python train.py --n_experts=64 --moe_layers=[6, 7, 8, 9, 10, 11, 12, 13, 14, 15, 16, 17] --init_std_router=0.00832 --vocab_size=16384 --steps=5157
Below are experts of layer 10 (counted from 0) of a mixture-of-experts language model. Rows are named router (the router's row for the expert), down (a neuron's output weights, with its number) and show model dimensions 0-39. Each number is 128 + 24 x the weight over its row's rms, rounded and kept within 0 to 255. Numbers have three digits each.
After each expert's rows: "comes before" lists some tokens at least twice as common just after its tokens as in all text. This comes from a sample of Wikipedia text that the model never trained on. Tokens count by the router's weight.

# expert 35
router:106146121132134139064135131117131134147128115106185140159135132120109129115119132125160131127156139133148106163161128124
down2:092139145175135129134135126168152127092124132104140127140148150095131117138112143111109123139142192144122132112157124119
down3:143135137130165148123109097123108100131102144095165143090150112101130103120105122150153064147133171110121155099179120130
down4:149105128105115158124192093135126158119128135114128145122112089144148171126122129098194067168108087114133114117142156153
down5:169125122075150106121133120128167125148145082102077135124104130125139130100100162103174138119109123181154134113131089050
down6:102092161151092139111142156109154155124174132189119165161113100141102137114129132122145121146085127126138143114143124117
down7:104124169130090109142110119198122130141125119176157148077136113134122150075081107124123114109128137125123145108101142148
down8:089122131172104161139153140080134149132150154108131109119107120101113160155085097094118106118135136111132115097149128126
down9:104160157140099090121114112124128160124095085092112136106121108113156116123144121072160112143165112088106106174117113140
down10:117145133185097098144120157133135111173118137107161158115147168159139145136123134147136186132137139136081119126172075138
down11:127141122100157119136129172116132147138158140136126179114115126142143134124167105134106135113154129112144079122107131161
down12:113158141162099132139151099100116130122133148118116118140113132100110122094130151159142160099133140153148120112135123130
down13:157127106124154135126073143163139097121164121107144114111116123148156141172107147147147125130066088104091149117132103136
down14:134124159142111169137173124110180148121118129136093145108130113118087133155086131121135139095121128115138080116115149121
down15:118134159127144112110114129135141132091133142175128137147106138150132101145128144131103128122168150127123113161134118133
down16:149111174156133122084135136130121102157127173116127137119121103160136142128127104153128158104072116105134089170145140136
down17:124162146126163134135108138164142096107111133115151122094144116111119153083187116153107133102149126144165151147193091108
down18:113142133094104130089111140089136120130143146137128124141135067162181122130152098102179147101120144090126097137122129151
down19:155155142109150148181134116160105148124111121146140151109162169157076123135123125128106179106135099084144159132136133150
down20:115124100117121147101143095133129159127154093133113134134140105156101115179129105128111105120063116151135123096125146133
down21:105109135087133145113139141108105091097118139159159107098113161125072120124165099137117098138140114101146129097127128139
down22:116132143191163096126154130147152168099147146099065105140121157138147151116096168129161096097153112148143114163077104120
down23:131100143166123108164123174113144156109073151121105128133156172130130143108107124132157124144131134111100094088135117154
down24:131101149127125069119122191093114079128125140097143146152180172121122123128100138149131123125152123123120130116102129149
comes before: " | ", ".", "–", ",", "0", " |"

# expert 61
router:134135081131117139096124064135121150148131126123141129140151159147128115091157114147153095109127125128107130149140137114
down2:127170153121109128166155120155172142119119088165121125106127138142119173167114187178131146152130126138089159151115092151
down3:110147171139100104100129144132115131141187151101165127149160119136131140145115048141136153112139138142116055137154119161
down4:095140166152107108125109091111126163125119134126140097136122100137120147105149163158135128146111116134147128133132152124
down5:171107107135103102096141112145090131068149149074117145157100149135141094118133101106157092130106126126132149128088109139
down6:138157164114074162148110129125167159159102107154118091111080133142116118132100113150160080124072090124134140165137159122
down7:116139151101086119141125122165161083112132140128150108121138100136150134122087162157133109124123154134158150162138105109
down8:108154154107116104121098114132072101133098075118060140129120138124135153149117131124120158070123151114120080162133124123
down9:127159139126162173189106095116128147140159176118136146090142149138124120160142153145110097128113110136107158122133082125
down10:143153109119118184122101136116140114109114114119116148119129112116143135183134146196134125163138109179127114117155126133
down11:101133111130145170104111141154135087136191135137144142135142170123107136113109134125120144125116146123130147093111138122
down12:137125115123150148088108154141069163153085133151164126129151105124124148107120143072110137113143145113145158125126108116
down13:117075161136139177145170133178115107118134139187161157116114146102105112157167143163139129134113120142089153161126133100
down14:117143139141152110105132133100122138160113133141129106140116126124100128121108152129151111147117113126111158107163131114
down15:146123148070098121161133139135123159122136150124136134124148110136147115193153157128130091135141164113107133111143100131
down16:149119145127167158098103157110146114119112093153149122189120103156137139131138152088110133151149176123171147138147141119
down17:153107126138083113117151101123143091121108128128143128153128130111155143120103166133182084099125185144159118161139160103
down18:120107127155098153120131132129133161140123120118100159143134098125115085124105172171189111152108147160088136109111107131
down19:124128146095112115158113147116123159119099156157137125112149172126123124147133140109187123178099187095123114104148163131
down20:145107130099110142113154133156110143136145132120128147154090130137113093130131114096153197153136146122162121088139144113
down21:151159113126097131153158135131092122126119127108116115125152137104185117085171153103140157172160137127124145148145128133
down22:117123110128155127175123101141095095089124163124138138135130118143134143125117134117088100117121146131077096123115153161
down23:136148095142151153100130146152094139105127136085108088118134116125162135076120133105129106105136111176125087165128123170
down24:066124141086141123135145141116139149121161126117146148153145098133134123127099163098172129123146123134092129131137093134
comes before: " | ", ".", " |", "–", "; ", ":"

# expert 44
router:091158107137134108094145091144125135162172137103131097126164113118105114120133096177142122116099149130132121192155113125
down2:152100120120145160117132151182098130128146138094154135170175169122156088075182141140094173166147135111155101134101084157
down3:125143153112111140136101111124089115146103138122136141109110119134120141166142091140148113125168130137101104125152109107
down4:105155138151157129114132091117142149115122126142141107090097116096124149126110066088155128118147118152136125115143169117
down5:148125127132112121131114146118123160119111135137102124122123104093144162116111120096170177093152089116135164142128124150
down6:095132151159149173165144098079136135118153113108125150127094165130151147134134101181148078112106131127096153132150135129
down7:114131108139109119158084192138149108106130111116120145161166104145169167151121106117147128124098126158140128148088080137
down8:123146088103124099090128113116139138153122155116126132092111128133159157130168129131112135149135150150154111143175101146
down9:116139132115125152145168125201153109102132101115127159083145108118074172147118122144107120153114084109131134091081141148
down10:133161133121148094093144087126085116163123119140124164132108122108170151103117110113174127100097151155127168134143097152
down11:134161083101129159079129185116107092160116151157135170116128124125090136133115135104113108129147133138099141117126131143
down12:135108146143122079109157123088170124132153150105086141130148100100140164114139095151105137111137134141126163143140172119
down13:111110121089194090135168127134110077150147057139148150128151157114173129062115118098116104133107104137101134123151128151
down14:082126099130098133126119073127109161154140138108125131114135138144121110115137117185079117096108105093104130112103076137
down15:120123129151087162134115117086134163136131144141096150144140168095137129155118144072116081169103121129106116136108113113
down16:147129146143147110133110227110133130136107115140149118121174087157115154150137111130106115128148147130141128176115128114
down17:135132134103099157122097098139140140142127128114154113132126105169086124160132119095135152157122122109122145106150121148
down18:157112150146103088089163103141182167123080070114123126109088114156171119121119110110145125124115106096159155158144132095
down19:128154114142164122134105077143135180135109156107139186116129105152118177122119094133110068153134099112116089161122156124
down20:136077138080133125085140135159124110121088112141167148109069102145121150125142151135122147114112171114108125120106177107
down21:123138133129135098123108110115060141156120131149125119121102131137141107075092122134127145107159118105141086106117108116
down22:110101160141142118138073133114113168107141156118083131093139122134113190129142122121149134117104132120081082126142125097
down23:109096119132073113131190089150159126143114141104118134132123151097190118190202098084166142110164117135099137164103129097
down24:149120112126140115121150155125141143082172145110155135137165107136063156139110132140128161108092148118139128109119131124
comes before: "–", ".", " | ", ")", " |", ", "

# expert 28
router:153139083147111130094157130097112101105173115133142092128137165100092090080150062137092111158127128130138123142117132127
down0:122166124103118146127140165093104147126101119151102141114155114166170129145141091069136152152134164128118132144125115135
down1:108148137117116145153133124144152112147130157147150114115105187181131091110176133093133100104088127150143115091136120100
down2:137130128142127140106119101071142152127089110142129147128105150113177112099094114119106128137117138133105111128103104116
down3:129115136116143140069125085153129161145113161119150116123164117141148145162122150128116149123106154112088138091104133092
down4:115122151158182127126118079098127153078143127150131161138110136090145153136126140145194182123107161126144138122142106130
down5:146095100096163114176102125111115099112117117140108096130134136084119125131082148148156113142093152083083097146083138126
down6:143096106161141101103168137051123142103133151160139159098139105095109113152117136128152116156168130162143129136162116143
down7:111132109144122146112098090116092129173127100133122117142138123127109155109084142096110128111103142135115123126153077147
down8:116118136132149193143131107158130135098156122127078117164158124159112107092123119104100123107128134113166134142121145158
down9:093121120082091132125132120149156131132196187156163160115101149126139142148150151138134112141098147127110143131147124179
down10:105153142167122110115160099115135112103131165091154138076107107140134090086128108114118112090166116146107161135135144157
down11:145115110082113156170100090144140136098119130148133153089127147098121115162139125185107119112110159163135143123124153117
down12:133085120126130167146145085140151126130128183128127154088120136148121099132152117117150081103146144142121143135161147157
down13:147171103123133117126131107107135084138141132163144136058135141147140112122155126134108111126093143160156118105133115155
down14:161117129151117078140089140132158108122123130122112110144159134107155102124141162135187122138150123174159097147115116128
down15:136124140094099097115134122122071138098116146137110100130160149118157157124122115151112142139097096135121138131151151168
down16:128095116126105123127100135130121151129160125124147126084131113115134109100115132105134106166110164087135195130105131153
down17:147127124155154072142142115117076124077167131103161165126131161098149139124119075068136187103114166126155104125113128112
down18:102146115117124134137108117123117102134148123141134139126127168127137109151189144121123110094151119128138151112134090142
down19:095095137160134120156139127074101103130143116139140153121113116156083113133136116118144097133093115158142152129127096157
down20:110083111132143137130123119135118139146133135070107118154176135091123133106156136142133149095130094095126133139123125117
down21:145114138109120105107119102168134135165136122147132090123153122148133100124150112118131084128138113145156166134115131120
down22:162131127139135123106161123116130129131114145146115122105128134092135135065127110151121162206115133163130148156152167131
comes before: "| ", "\n", "|", "-", "- ", "|  |"

# expert 56
router:108149043121117119143121096151113124143143129117128127128170115125080090113126098181137105090158135117126128150150183141
down2:170095156134107128144153140130145092146067106143115129096123103107051107121105146112146143131139120143134107132102138127
down3:107173083127152116121098138139178124103155129111131153105097138123162114187141156114170142136133096119161141129102120131
down4:114169090117137134137130065132152106098141147184114087150128128125132187099131132097110123069156104150143133114125113159
down5:149172120128142173125170128089136122093136167093131106154146115084078125090137085119147141138145128092134156134134160151
down6:123144147110122163194122128157154146137121133126147140136163142127136144155126137135143148163103116140108177143153159155
down7:094128171116131139104138123100113147104152149123181111087108135113118120139139129115117105107126118092107105142143207147
down8:131166128138095108123130106105175133104137100113149156144118156140100128144160153109112131154099134113113078106142140137
down9:130168130133119116099105138141149169118087167142133142127108138140141109164119121093116128147159110106141124084131147117
down10:104129129169141128144142153137082100128112115137096129132123137120103128136118111110139142117146132116151145089141168135
down11:163135159119129145130111129121093180079093149143131157141092151104153117102140123134119139107144099121130158094137151096
down12:084116099133151123090154164149123143089144128113145091119129149130128124122110154129124136150104103106125114128072123139
down13:171131099074154108105106140140145115120138132127124113135119143136103106134134078123186153144119110142106101114145151096
down14:136107103125178093149132184122115110133093083119156168123146097114088136155166107162102104150136182084118127114117156129
down15:177087126155063091106133132133166150115130152130172121125140106111124122098133091142164117158132113123093084161135119129
down16:122146098129096155153160112131145112139137120143114115111139138134123130160104066109089101122143137137141097129131166131
down17:130130152103108101130149146121150168164154122153149108172123166128135103100153135117131145078153126121114098107147100149
down18:137122093167105090143170135132101110149145137120134127106147182114193142124139130071119100160137130112110176166123130160
down19:135160134089130078137087140119126180124112110121131091143130167135165096131123166117117144143128144112099125133156124096
down20:139139091139165145092159120087133118132078118122130106126128114143126111155103115109122105133116136150140106159142116118
down21:172108179104074127121114138133146143156123126153139116124106134083168108091175168145176131146133135156156137127140104098
down22:136125098112118128149171105143105162146162152136107136072108105125134121080078142137088146094133125156137118117123102142
down23:126100154100123100063120141142167180128117147150120155153091130147108095129088156133141134105102081122124099099136126150
down24:095130153147111144108154143142107102089094129141151133107137167113121153107143116116141143139127081162185133143137109142
comes before: "1", "2", ", ", "6", "7", "20"

# expert 22
router:143156061127144162096110119136120130164142134121154146116131167124125097070139141158113087108141187114138137166130166097
down2:113102132119130141128134115119138108126119124172144152118144148130145092150122152157151151113118143106082100140115124104
down3:089127145138134129094120098125153131162126105096094094104115089154151117127156156133134177151138122101093153124085131073
down4:116124089133120124097126102162143125160131149065121125085100175093142097129097133142128116160094129140142153129120165111
down5:129136123125129155152150142118124144136141117149130175121099128101157148112103139141142099178130156145145139130136082148
down6:155142105102172147121135136104145124142151140109109139163124176108140102102141139120157127125166133133149098124173110113
down7:139130119126088142148074109136125080113173136133138137137142137116149134147124129183141139139162098102106137152122149108
down8:131108152128145113131146143091150143146075132160123130089106174078138069135140141156121114173095146155177168095142123112
down9:087120146109108118125148151165127098157102058122107124152162145138045131128119128114128107170178159149091107108150094112
down10:098156154127150135106122110157144088171095077147128151137150124178072113145108136148121093122090110151135128130133135126
down11:128068108172079156117166121161093044106124147091139102108088124115161131134129155113122124176110119155137115116135121125
down12:138133181170165160142086154121147096109130099133126171162111137115121109140123173148158122149140151116103152149112110108
down13:152176147126113069136147115137136144119125114147119137155136119148150142150127133119119168123117099145138138128142128155
down14:177117129156155127110123135113102206146146118123168130174145130169155107100143152139166135143120105140108103176086128108
down15:153104104161100121140122136128080177135124080136126130104141148165163097122115158155114167140170111105135102152099120113
down16:099087079157143096149130153107119084147113116132115117147146131120176136136126158101173149107145113130132080156139154130
down17:126124106123185132155093141125114121104095174118126118176139097128194106116127164134117171164097146144106166139108083137
down18:173091095158114127164146115116139140122128126129146150108108152148146113146162131101099122118109106084090143136112142117
down19:124126107100159149111093129129139106145101158138128106097161189161139154125111118140138147126121109152141149100129078110
down20:128135131166144127161148173162115113135185147080125127142117149165217121106135138111107121130118129116132146152097097147
down21:166114164083115172107142145113174121126106174128105078186138118134097151109147144132139091135106129095157135140105116132
down22:142181156141160139122134151114120133182146135139107087119137112148096164158147127159139153132152146104094170144162161118
down23:133114127132112138123129128133155088159141142160143151113108143141139120074142107115135087157113161111087095127111069119
down24:154116147125140109153088102140139108184105115109123126105150109088108139103114150165080093176114143087169125170124097116
comes before: "\n\n", "The", "==", "===", "\n", "|"

# expert 40
router:145158090137149149097111073130136130143118111152128121138140130144132109095147114140142101087158103109086118135109166141
down2:088124167131157136117168126141161150127139114126108093167133092148117141096105138086129142127138146099157122129157153147
down3:120109130060091139145072083130117166132121118124165113135177122145121115117142120133139181158127137144108088144144142105
down4:122118132170141158113145124094163138162121122123139121175126134093119111116147155136080105134126167144114110160131117166
down5:118138142111093097128119128118136151125140135136105084112174098137123141140157116113107163144095056144190101106069114150
down6:114147116123124161166140112160126082122136150143133082086143170149144101152133117097127182135114085113135150144111150078
down7:120129096106118132105117115109164140090140078124118118135108137122163112171104111103118131103137103122099126120109139159
down8:133107137136160136134133139082097118139118119095123168089073125120132073147121146127145092099148118140207151099117141132
down9:104134123141119096135124113130162114151162114121138121148106060145144104129131148079103146113073101134068126118126133167
down10:146169115167111158107133127120162122140103140090122135129122131136129143111165137107118122127086143131165137094136138105
down11:122119144103105123147172139122113162115097153157152105104168127116107079178087119106152147153093113139160137142120136108
down12:134127136109117165085140155143146128138127097091143124146101111175106133109118162104118111139114137118122155122146129123
down13:117145148165141195140123169134087138157144099116165143148151075140119139133096137129070121131152153110161115153149130107
down14:141105131140101139081172130135136128107201142134109123141089105143081143111115125113163150126161137142151108121161109158
down15:155155096110123125131131107099147139085112113093147105137153174147180110136136152128146141169125114136134128098152153136
down16:149155107148149153121101138137131167107129159134114120150134129124133128076136141131157178149111185124164165138142116144
down17:110151087112094120133118126102165107120105112100101130136131156134193148146109099129103134112130157110153155148133139074
down18:148105124129104138122109114111111121130114102081157136128124142175170139119144154150155175103104144111080095144160112118
down19:143117100125161114149146131107107133122100122102126167095130153123128128155122126122168100107120142093113120121172089101
down20:111140113148099135052044138180103134160098117133119154103157139132127146095163173106133110099097085079131115101140118102
down21:147164130142116122101120128126122129130151095126161164128108106169110163137132127104088145116129117106143124140109090076
down22:109124152175068123154144169114115130153147181103162116143106159126197124133134119128110116125122094121143118164123124108
down23:150132141141100116164113168130145090130144137179143180127168153162129110141131141147138103134145189130121155128129139135
down24:122171124133111083132134121138101120127090135112105122094102121094170103159156155178105135117119090146127122110150133127
comes before: " | ", ".", " |", ", ", "; ", "–"

# expert 37
router:085135077099159109078123094119151155146153139184169126112142158144113116102139090093124096131133130122094146133099104146
down0:167172177122180159142145143119131106130142132143116155087159129130079146111129128115121094132104127168114127121123141144
down1:125128163171109139122114093159161149137142066149114136143122114184108150141116123123108114111120164161124130132145183128
down2:098088102091161162106110109122145101114163108150074161114119132079115127132095150141160132082144146136128113082097123105
down3:153128126133150128115157115132106140156111182144100102100094114104127094104139132154156170142128137128138157122132125095
down4:123155121137100089079123138094162123136139117174136174149155066138117137145103122139104117106137115093121158130129147118
down5:094131148085153143153115088120081177123127160111120112153062119133152134157121100099114170106141136135140093163108105145
down6:124151139124140156142140138110130114144162143104142157157122155146164118173169088160111111153058089143106152113099126116
down7:114095124134143126138127160143132153140158147137102150101107143115127134152143116141128085156140144137100162162102162140
down8:132099116116116109112110125126147118146160184108121134134124135140152127166129125134114137117104095109145190136104118083
down9:134161121128135073137124110146105139171162165126159125104142106108147090083132149140127082145096176142088139120105100139
down10:121086144048139113098152093128135152143144083144132119168107123077173100126124113152108134113139108127104111109125116138
down11:089096096125164130161167117168151117113150155153179101117166104119136154164120155155148143105179111107131105137106115151
down12:105114098126108099134159123114128137126092089124118168144147142134086117089152133116116104122126101074101152089126138110
down13:120136158154125170149131159114100186124158125143093108134132151101143087133147167110149106128153123136116081136084149122
down14:112174174165134165134133151161113114112169087075095123094119141126135148178155147106148117156109137101141128159132183093
down15:166095167103125173136119131168136112136124113135123107113146107162068152098127166175132137125088096113114131132119133158
down16:177098152129119096127145103131119142082130116126134106149088120146169128124131156171178139100156163121134178201097123120
down17:110099103123125178159158099176119096118111098126113172141133087166106088182165092124155098117094142148112132146145110107
down18:131126141086103106159135160103097149148107094111123135130135160108053119125119089137124140147136135125130150184126102155
down19:112097130156171137117081174161144130191149106150124110119150129133097172142136139150145186116154169115135141114146104105
down20:103102148140139166144123141138114106133092127103134113093143106144127124128134161124112105111106149144163092083139116154
down21:147146130121140122118104118074111163140126127128119144182118115115093136120086197134118152102124093108118102168170108105
down22:120104115165131128119115151112133123115091139145102119126086127136085117121142125090130132135168137138117152124152159134
comes before: "-", "\n", "- ", "2", "1", "0"

# expert 12
router:142146065129119139104115065124115146153133134144140134131153145139129099091152114147144088104124116126098150154138144109
down2:163162116127116126147106180132141136092150082111126090131124103141135138160134104087161125138131112168093084131143098097
down3:124185112168163101105170119112101131139148119173126110119170156117143150087171094108132144148134153132104181148104104106
down4:153172146155143106124150098126121167121106097111077088124129119126146111142149120137113151136134156143119145149143141095
down5:068115153118107144131154125145113095105170130124122127157151073150068150164139105125107108162132105128155114135136143133
down6:132112127145119119099138156142127132178136130131124130118118135161173151104132091151128155161164147146131133096115107133
down7:113114113121134148116127119146120142172090109111147121192110148123129105113122110109155143134133147147152127153107123109
down8:133109131106169103180145100142139077147117091104138107143126127153106127132144168150126120124178116118113164138123114153
down9:130127153130069114148121146163109113150121150135114090112157144126176103122133109130122162111108160150106112126145136157
down10:098165103079138122115156105134128100139163104140090105132136157103120145141141139171153094113152103109163161085127122137
down11:157142128154153173166110134125117122136140139159149151148144150143129123135138169141128190142122135150132135150150116147
down12:116130077076154137136143099128158123148143129142146095107145187122117128176134111074122174159161116144118138171172125123
down13:124142110142155169149169140149145149130125132103140160145140155149111155122118121117124119129151086145152136140125117107
down14:140083151129155133117130120098152120125110153132123168146103106110127129123171106174124093132141086140128167115145114161
down15:135119104106145136120132144138168145150138146137137141161153135136095144132117080162112106135108143163095082130115117162
down16:178144108125143102132130108179148131139075133154104117140129148150143127140107115147152101122142102160106140171099142153
down17:116133092122143113077143161118139163150122149143151127168148124126106144159170096115135111122073141118106123104100119125
down18:119132139141121144131135137156132154144128124136114096049118136117157150174110091173140122123194128132104126151131145157
down19:109114100122154111092146117130140153133158131163091141133192126150150129129160117138107144140141089143091111147163147143
down20:162117152174083151110143121143148100116130155118152120153141142148140122127130154139114136191134108161116121103148155130
down21:149158125154083155089117169135104151134115109116141117139096104114110091118131170121134134117143190130153096146117115093
down22:123115137105108169096107109122136149140135157130099143173132111120191117172089115140176133151131128132101120151137128102
down23:167126140147113136163130118090124117116086095129125099122103132137134152111132124124141095153136158155099158180149118096
down24:083136135142118152116153138124149157097065121139140144098128115097123095133140059155094145112112150164162127147116130182
comes before: "\n\n", " The", "\n", "The", " He", " In "

# expert 9
router:129140072125117136097116085140124147135138130127143136144143145148122094094146118131144074105129124129113132141129138086
down2:124086123144075092135145142108123124152150096122118122097096141139155144154109158099104141111106092100148066147095098149
down3:128117099150144111158135128132143155162145130139129146145141119125181107149136127132145142112099091133138128082143061133
down4:151102112104098107138096126115125119106145153135099178115068125139077136127157144137142107158101116116144143100094100146
down5:117139153135119090169149152131109116104168163111182144114156126161127166112086148158085123137125126127131120116123136140
down6:106103143111134121132121130099139098124111105137149104118127171139122136173140120146134089149073094118117116086159122113
down7:110136140136165161150124076125131108132163136119087139065093110139135105130142148110170141147104134113136126130153144088
down8:123150151120134130092122143179106126136124128126133092171115142158161129122118108147129111145159111105162125177128137134
down9:146128148149077153142095156144150100145133177149166146066141161173150111088098106085125146128141136160143139129145100126
down10:136138124138157111107115120103143135121090084110121107154097103132136146130134131117133151095154160120121059167105156111
down11:110110100166098116094079154136167163145132096094163130153141127123184098131162141116148111128114144106101107114138124109
down12:107118150147123126114110139124130119140123146139117133100112150105118120158156102086192139157133160128129124119142090094
down13:134094146133134104119130188134131109129120159090159114109113125100152158078169111085184134118133158131156130126104133141
down14:139107133145112120190084157125134138110114113092131111080129119150173158108090128159102169118146122144111149144090140176
down15:131132094121124166131137138133169124135102165094107163098152107100179121176111122156134116127096118068121071126117139142
down16:128129115115100142148099128125154163134154155129125096101106144146096213128134147165105103142103084178159116127136152153
down17:140113151066101175119130134137158145119154134143156170088112159134120130129106115162122163121111117120149152109156148142
down18:146104114117120099149108107096106100142132092148109101122117168127163061075124122125128121178100073132104114093110134103
down19:108150126142159161132091147100151150140112159143127143122125135112126105113136130113141155144144143139156132118115109142
down20:091114161081124111116127150125140155084088153126111090083148174141139117147132107105133188092127130113126117135127118123
down21:137108162158093109112156125091132118105127176136156161166160129119156103120125081140131125145172152139126135082135102126
down22:098137119126140116108113113149133107151113155127166103133066203120083086131153112143123119144109113136148101123137123123
down23:150112158129167100136135106141139155133130101110126099157129114099113093143148105121093116194095128120136104105114139143
down24:140108110088121134083164121115124113154105144099068123094080130090158065121139118101102158105143122154088087111143109086
comes before: "\n", "\n\n", "The", "-", " The", "2"

# expert 25
router:103138094117117143081116073150106166138125119134114110104140119160129109102136116126128081084142121131106123140127147095
down0:093119169123136112102119131121119118149100115163143127139133139109154113152161146139125140150148102116105105097113150113
down1:093146101133183141154158109125104156156090155109102153111180139099089129089137115172137128131125078065166147141119089175
down2:167132158167134120136159105114101128120153079133087080158132154129146107110106125146114121088133138129098121138163087137
down3:111096150103121095108162104100136119131151160120144132110143149095128128108179124136175118117160106116119170117147158137
down4:081121152107094194150129143151113127123135099125134142134130165082139118122110134115147091122096151096146148102112133121
down5:098103107128141123127145172081132112170114123133154131125125122157221158149144117127192178095103131135130144160144138085
down6:125127089136131117087122110170117171105120148111094144099118138171120166137116104072127132166129093111131152085115113114
down7:162142142166115130138099111117135110155103108147115115123128114142168153093109104167137106188137132117125087122168131112
down8:129158127099150106127127142133119125130140120163110144119102117167119150145103135117136157134107094160141139091155115127
down9:074120172122130130124064137097078114142120151149113136116167123150163115101160150143123111159138145157172119167154109130
down10:097155138174104064146123105112130105138141144143129160112125116145157117120094158123161122116148137086146162143144109145
down11:148106114120161107186136162140102128141120137093085120147137127123128128110060086138123116143129147147092111137128152143
down12:150085137172155115101072115142137092134146169120113163148131087118091136076125146088120105078116144140108167130091161149
down13:139147105133115145130124151127146125106119115107163096100073141132123138121082197121156097086098150137151162120125104137
down14:105174119135161103140114130108106148131168139117147132150153140164105154167109141133145111104114120136100077125095143125
down15:163121133098125155155139122121122125118163145089154142152095117140113156106155101123101152148088132102139115121095187183
down16:090129135136122099146135130144134094134137150102088121100119140127142106173142147155131154162108182103158097085114159151
down17:108151115156177128142162114162136126090092144143123117182151133144106116133155173141112123115137130093079120120141123080
down18:106116118083125102105141145106141115142128118125154134135133152089098127112148153093158126143107108086135111150141127167
down19:144132091106104142093154116163129156120175117123105132103094104102110099115136156154110138161150134122157115145129178096
down20:147080125103071143112093169128119145167111130136119145106114148145126132111075127174077123120155144132130130150101107118
down21:127132097137141130121127106112121106167143142131152124120124137125131133132174101105148116138100136140120134115133136136
down22:116127113115135144166103132109150122119062095088104113164130101093174138090120128104116103106145143145143154132112135118
comes before: ".", "\n", ",", " was", " and", " of the"

# expert 23
router:124137084120127135105121061129107144140143122134141122140155137149124118103156119153149079112126126124094137140127140112
down2:179145132142150149116133159117145130132137134154128099119155138141128163131149133117093112123200140104150138093126103113
down3:137138129130210130154080135128154128150122160122138097109090146056107118152149130117146143110133124100095150118100121156
down4:151148111102153145164085115159124147143078117100109162098156101145101113096143150088133152152118114099072147108122155151
down5:144136110112105113146112101093140121130147104140145161112111168130116093152106090106129122119124136162107159127146153092
down6:134098111102138125121170117155135125155143166113158128179126118109161107105107099138150164097102120141126136127118093129
down7:137138068123104167108129113080095138127150125120144106132094101141158203116135129113171141138139137125113118158178128146
down8:130142117067150116109128114176153124146148165138147149155151111169141132170141146134203122145158123123145138119086107103
down9:104136132122189164105156133116104134138129123159153132146142082172092134109110114165096148142139146126114083126159111137
down10:145136091173120169089074151119111170127117096086128102134132131109118144130124172150127136122150133133131113115098120092
down11:121104116136132163110135089156070119068102163130131084131084113090167108153126145118146158113111081194135161134122122129
down12:134106118150116131117179168152105139164172146108132130174132094103099139155113124127143171185141131136149173122118117135
down13:113154076154137155111094128105070146112111108118137143116127099105101090184147112110163108124089110124152135133108109147
down14:104131146155146089125112184119133146133154121102167107129123096105136164170142188142168104169126092147109112102105167108
down15:094117163125099124061136120147123148114136135107134146147135076134169141114149137154101134123140073121155141104116109123
down16:140146136166189083139100130138122120111128162133124143097144160149123141117135143138134145145117153102128137132143111150
down17:152159116105135103116155139098124099142118097126096161151178104122130114116139147113083155129113112125137128092129127141
down18:128138115161124163108109113133154136146108153130159137188144141131158121121111131141145092145121127135093144116115108123
down19:165114134148130130162146090110136133159129130115102124109141131063114142122143089141123154163130113083097094098159178135
down20:132095144112116148146118075141085109157150147175132142121160195146116118097134136103151091129145173130150110107137146187
down21:171117127121183081099147130132122104111154130108103120094110065093162118117134136169151147134137094157130135148129150153
down22:115134085154143115131124139115080145133119137120133149129085079145165126138147104122147135122147155132091163142146142136
down23:167121119121100096145140141090114143136134098166078150154149104167131136146163166145135086117124135146099112139132081099
down24:079137073147122108160122136153122107087140148133156129119144113150115141142134138109106181131118066130144126141119126112
comes before: ".", ", ", "–", "2", ":", " "